config.yaml
hidden_size: 384
experts_per_token: 2
d_expert: 128
balance_bias: false
warmup_steps: 200
decay_fraction: 1.0
z_loss: 0.0001
Below are experts of layer 4 (counted from 0) of a mixture-of-experts language model. Rows are named router (the router's row for the expert) and show model dimensions 0-191. Each number is 128 + 32 x the weight over its row's rms, rounded and kept within 0 to 255. Numbers have three digits each.
Before each expert's rows: a language model's description of what the expert responds to. This comes from a sample of Wikipedia text that the model never trained on.

# expert 6
It responds to: Line breaks and list dashes in infobox or taxobox fields, with labels like Born, Coordinates, Genus, See, section markers.
router:123101106046115094156133107153109141092188160161176146144081144100144100126116148108139132092150148136180125155090172072119160152124137107109115149195094116132128094113125206110141139154165161213057133129017154145156129140135102129099147112145149149121103132102164051144096194083055121161178126105101154127163126116174139114133100111131102104113123161135185169071114155139073202090126138145114137157116151190136128126097125129169120104197087081146133146073139112127099090094155098132185081136118137110142141106091177133108090139101135127161141154090116151143104105121109153079

# expert 13
It responds to: Opening quote marks before titles, the, its, on, row-initial pipes and label colons in infoboxes, e.g. Operator: NASA.
router:116113167168133114131122089123123113147097151192125195133117136075176192116159135121134142120192118128130139146125109182118062154092172157134102155091162104120104141125122120066135143094130132142129114100113136196140135149097112128135106177065161089075177140151140189127128120118093137131114088146139083146116166148150115110203069071085096109154164103140115108199107133085107130074119104181112164233112177146079120124102185161065131185094107069149076110079145094148108132049105118137111090159160113067157073129045140107163118160108163133176113099096112113126147151143150172212

# expert 10
It responds to: Capital letters or word starts after a sentence end or table cell, such as Ry-bak, Uy-ghur, There, Los, South.
router:156136105119136103120156155175127126082115067139182124102155132094104159087157113072078126128137123123123119147155093082161133165161222091175114136175125130102180135112178133133178095084233129175183121114143114092174172065151101160092170137078107115089178148144188154146103203129114158146132152156050126120160146110206156097093129096110139123165152144170156123138157105102125090122099098182144175149138174104095135167138161099121104129072107128152102150119129151149092079135098056113052125132130111111127106137110094125151106131190128139120143150127124171120086061157053130169

# expert 21
It responds to: Periods after initials and first names or surnames in people and places, e.g. John, George, York, Robert J. Woods.
router:145198149130162118139098095140139134144118137123153133120141162078156112138152134114112131156140148122142169128112114100101177127065102096123169161080131108054178125160114151108170053156102113155134151171153124121167110161123143134141115153137053139148114166083127142123048115176110140111093138121162197155121195088121140149130130131076127232141109214096061089150093122138042088147082175151154115113152167132142136160104143139142150075128111101124110107172162179142158096132107171135170135119085153108082113093115104125156063115165195155120157146116156155138105147117162071139

# expert 16
It responds to: Words like first, second, most, more, early, Best after the or a, plus name-internal pieces like Re-h-man in cast and award tables.
router:090090092119110132134119095104103099143107081082171098160166108236098128182086086073167111086112155110134185151135156119102108096108105084110075120122105129108150096131109116134124075125103139122161122103143059150127105099123138141129123113060126117131081100165167108161139138145135134193091145110100110160101087107135103065155125132094079114095116179140136113107124165090114119102093100094122142108104103107134142108109099101105139127150129180073190133114132111076045151116154073130158204133133120145115119081132100163052106113142070149125166090105165154146098132209118138125

# expert 11
It responds to: Bare space tokens in tables and text, closing parentheses, and nouns or verbs like end, began, album, game, season.
router:167155185157166121115126134126122088135142147111117102120149114101115142108133120115133177137137176173126142091105129192132110119146136110109166078103202169113122238108051191113145120176140133103070089155146121150037190142141106109124130172120099120157116105138081173087122132106138162164068112124126083097093087114145144077193134207153097077105089051143087161173155133121182138117190109103114116141126151121162157136190152165115152146145118140062115123186093127128130112112128188141115104106106151089113094211148130101183149088208104106104098141197119169127145118135109121104

# expert 12
It responds to: Pipe separators between cells of numeric wiki tables, plus semicolons between scores and heading equals-sign markers.
router:128110160127161123115108168132115160159124137110134108146081137168182104080145091182134096149096075062092138148129159148138150110117083134123141086111080172125177181121125071155068089071172153100155130067086149166155146114156080139101151079104123141153152117130199185194078116134154142117176149127155158078094153159133197099136144126170160129138106141107175130153098143125073072160125105116159126122171138190119127113126155155146091114141124175112192146153097093102187084124135159129155185069116113133106124036164124141151180098121130058111087126094142200126103147106114168104

# expert 4
It responds to: Word pieces inside words, especially past-participle ed and species or binomial-name fragments, plus adverbs like often, even, used.
router:129184085096162141164097122124154133169160149099154146122119075095093096153081118097100122219116151146099160149121179148094147097193104130099177131068048155154147125159107048115151118105114133123112138120147180120125177146121129091116095198144187159110176123144124147161156143149111114157126111132154139103144083128123129128147156133162151115122191080161060170103174190119140090141136172086147085137146156184170217156154136095153104082089122082132181102082130135092133166124124114077101124122163138120173120126101183157121079085131114091117065150158151110101154087107112133087

# expert 1
It responds to: Opening parentheses before abbreviations or notes, month names in dates, and title nouns like General, Minister, Act, number.
router:137114155158137137132100152094108109157127145125166140087121086121129142131148115132116104111139098223084155072123138153195112132160103192153131091094133150160094120100069118092130091130116182107075181124138142097097123088172134137182114181121121128141103093089177154134141108211098088182135123095136130128092162092103127179134123158130107156073149152128148153139104165099082133149148124105156138143132060144151149109120222159131111049166122159140158165150097121129110093131167141232107146174198079182084173103116124082152111090167151104097073071143133106129118102157107133074

# expert 0
It responds to: Opening capitalized word piece of proper names, often foreign personal or place names, e.g. La, Man, Ka, Bar in Hariharan, Concepción.
router:087176117163134129131122115146139136179096108113112140144211187115186106114124137105139180162126128131091127124128097101109149132127118084099152144091093116176135141137105116172152170108214129133191095148186095077158153137111107138071148103146080072123142115147116184169139143148238127138170120111111125188198138104105090142114170089120170154132235152136120129130124188157127090143118066116096133091084109147123109111087088052129111125095180096183090107180133162179072123139155108085130130118174166126168168072143120137123134147086159125098119136117120118149091187107081115110

# expert 19
It responds to: Pipe separators in sports and results tables, country codes like AUS, GER, and sentence-initial In, After, Since.
router:160112068145104119131135060099185095125115146112126140097116139155142115113128104147092079106152127136076178144132144082101145122119113182111091173117153120163116132141202159113164154191158124090113120166103125147149123119144123129110137207099142185093074114090097128176155110144147116104122089154086045144048117174158150105141142132068118096091152170115118105140077201141132120146129067052110159115125098151110101120107155038134126080110125097133140134118073147136143118136061120171056173101143096085166099121139158109120123127201109070102156128123122136102109175126170105155

# expert 8
It responds to: Line breaks after a finished sentence before a heading or new paragraph, plus closing periods and quote-punctuation clusters like ." and ",.
router:158120152141129151083152162115146108148130119144112183049117141095197153135146105109136145163173127076121190095110163135138147157202127113151128127162134109143166080084081148158092056155139068172219090167145176150151139124150163120109175127142144115110116119079103095078157125108120114117100060165086106119157117159113164164155085132108085125151089153063109160111158180162120129117139114122095107138135129114063126093121090098144178147149091157169132101142055113094122085175175146162150093132126126110146084159123139066089071155135133154119157126115099104126149181175151084163

# expert 3
It responds to: Word-internal and final pieces of foreign, Latin or scientific names, plus heading markers; e.g. -ius, -ensis, -berg, -nia.
router:059139107149055159193131161125136112140227125129112106165131130235118076113082131138103133155167096145150138100135191120146089145135146147154108090165133091176148076094109105133112112159112166090153146081130099095155103153152076056116110133170130137190115155123183095146141117177165143057180175068118077089106103125184134123141160127137114139140132155125164134126136123122128124084075102086129116110120072156137097092150165085141119090108128088167163149130123097116136098137088184078071109201115200136092097115215156148090109135115129122115118176149111121112182164103169109125

# expert 23
It responds to: Adjectives and nouns after a or the describing people, community or activity, e.g. football, local, political, English, African-American.
router:121095095093119143117129171154131121110167113122123091115084127110159118134122193179076178115112111160124145108123124148116147082145095095123163146151126124087129084125119115149117176146061064060119052090110148093116140142133080154115149161118105125174075212151168157098174131137114133100145111192149160141106140110080102151194085095115105140136100134114128149115200123090181145125111179157110076194161116137124087143146143123111114140153130137083111111151143141085173154113090137119168149112155186120146149202141142196141090087104148111101114034146150159107114113126139103181

# expert 17
It responds to: Plural s and general nouns after determiners in prose, e.g. teams, mistakes, authors, actions, document, school.
router:135082101141130140121130200130168132114169164171157111120077122109158165108126145102129108133167115153103193120117118165122134102128152210116148127094199111097151069175130081168149139113115140103142143190207113145108109125126153135144112140145095144172111162080194161048146151189154139134139122111158147121131099128128071100146119119093132118086145104067119149092199115129150178107208135126050171090148110146222110135103135165079087081204104172077111145095088158077158115171084128117207162128067108138171076169127106149156186147131125134088112149057133152142191084134114076096

# expert 9
It responds to: Commas, and, or, but, hyphens and relative words joining list items or clauses, e.g. Campbell, Art; Chalmers and Sanders.
router:131106189160140092154140167099103080165113109138118130164133117100105166148120110107138108123129103091156036139158110147120141139177101197153163141140152139101159125138127175153087075085162057146056164154132176148102165109176143137151038106104121090064118154117135152168092113126176093108140137124145149095168140136149102107136059135125177138101130079146162158130150145139138168136118121095084197122137141086144090120097108093055094189144127127079129157150093094103100148121183140161160123053117054181171169129097139122108162133152135131072167144110060177159141154118126170133

# expert 5
It responds to: Digits and year pieces inside coordinates, postal codes, vote counts and date ranges in infobox lists and tables, e.g. –19, 2001, 70.
router:161157161137113122158154108111106159165131111130136106183150137122114117189122151137085111183092167095124124127154137096099121183139077082122131123138130106122110194116072147125153135177138078078132096163136138108149160130155079111170194140131134158160154061175099102097126162098147131110110093118150123194109050150141126093136161222078111127143164139106172080127073096122198105187117223095080113126126078158081137102109109132196140148098123117116132113177128067089173123140156143136106150132202176144094107085171131150098058065163127099076112151190122133136156117135138142171

# expert 2
It responds to: Prepositions like in, near, during, from linking a venue to its place, plus separators in sports tables and results.
router:077119156148034121140164153157119167044162163156124187135072169121134088158112106125114098117107122114155113128163158145166125076101139086162113147120168110177102138122192171144145109144122153146091121152078110156185116097125115020117141140160151147070144119152095094153148113126106135101088123073097126168142131103125139131037120103150124120133095120130105114082093084130112156179096108091127129081104115042118140114151171098165109139135189125093107116171109111145112199177125168194171149104178140153093116149073115107107132135172130154132168114142201171153104174122159139129

# expert 18
It responds to: Standalone digits and month names in dates and table cells, such as March 10, 13 May, 0, 8.
router:194174159076186154125124176140163128085135134085138104057099150133054066095145122119129168085129174103097143067124128171129087090122158106111169101151107102133094086124071139081173140147134145131132102117145136061083114112120157143129124090168086131087140141040112154150093146118135098139158136128130127126141088158114123092126177152186154168105089098162095141112058133131143133148138107198069104087065077075131119163115135063119121110119145110096113082112125097094115194097176123129137096108131090143107161146112160121161205107150145113149166125119155086151160131187120159112

# expert 22
It responds to: Prepositions and clause conjunctions following verbs or nouns in running prose, such as of, by, for, after, when, because.
router:121073139163150106111122138151101114152157122151122164077147118119147094156057157165090103164107123156109138090152131167126107136165088102140163160084177153124099134105174234058121153124110125167123153130095127113149100159085091070121161121132158086121137122115138134136125092156123142161118094161110118115141161184088193160099118117128156178107097136125166128171106128149125142102166156146130145132100118096070149127133123099132115080076096122179100111117104149110149149128067127095211138098054087154115066178070148108125190121173122085118103148027143115105085102109188048103

# expert 15
It responds to: Compass letters in coordinates, single capitals or digits in formulas and data, and column labels like Votes, Candidate, MPC, kg.
router:171160114131119148151124152085107141159120102127079200159111134135126105097171139132140156143077148139141085138107116072106070100116100145251112133072091151150131091170215091074125229156129129177140120135162132168179140092181155112146119150124165148106128132137121156151130117109088130128163090142114154124160108098123116123102149204171109181164158130136117116120110074086078116187233143102070082063171098099159114119094126140149124132139084115141152142132112114105078153179143130180135129190136119140173131179162142168136165152045130106118132116139182128100152107142146137161

# expert 20
It responds to: Articles, possessive pronouns, and small numerals starting a noun phrase, such as the, a, his, their, two, several.
router:177102153115167068104170122144098181144128108115134165094110065151154113131177136173164125138131100093149095140180096150137075130098106116159150139117137111145094142089095097128059108070122092155209151133170085152126143111118133154148073120078104172135112096153162168114134099170167136156136078133097091142131146176127068150138147123121148119123212107139156112109128134128120115080207086115140098154143148109079102087150118112146135142119123124133128167064156135142184134047169102108060100114101136142115099121101141074121131094160152119136135137102095119138112059131150149161

# expert 7
It responds to: Auxiliary verbs and subject pronouns in narrative prose, such as was, is, were, had, he, it, plus apostrophes.
router:149104120155098117091168104113120047167140169150167105106131159097096097122131128137154101072088134114135100104117134119101128132143129147137132117164161125113141208103133122124053125144176089075082106084127100143128083165095117142106113137115179155136161193174114177110174091087119094128140108121132122091111158067154147126058160086066156090146089062083098108145152157127124115183166139151157108051135176093124114078104149123100130140189109177183111093150138191164044123100115060064129105130093129097176151127093117107185195101164131098137117168134077124167140138101048140156

# expert 14
It responds to: This, that, these, and adjectives like British, Western, Indian after the, plus interior word fragments like Concep-t, disman-t-ling.
router:102173117082120095154129126117082151174096143130122077137123095151121107144138146171159100141165123140150108118149174141086106130084119075106093062170113089091164085097122168114099078129103127105082104152136110162131134164137151183150106158103102184131079112161142168086130106187148209096107080170141142157091148138130128170164104185146142129146141105066190113147134068161153146134140063115140155063157130149121116167132100144095121178097114165156109149144169143173184124167113126109133093155084141093130118178128116151142156150028124169155077185192171100112090126115156169142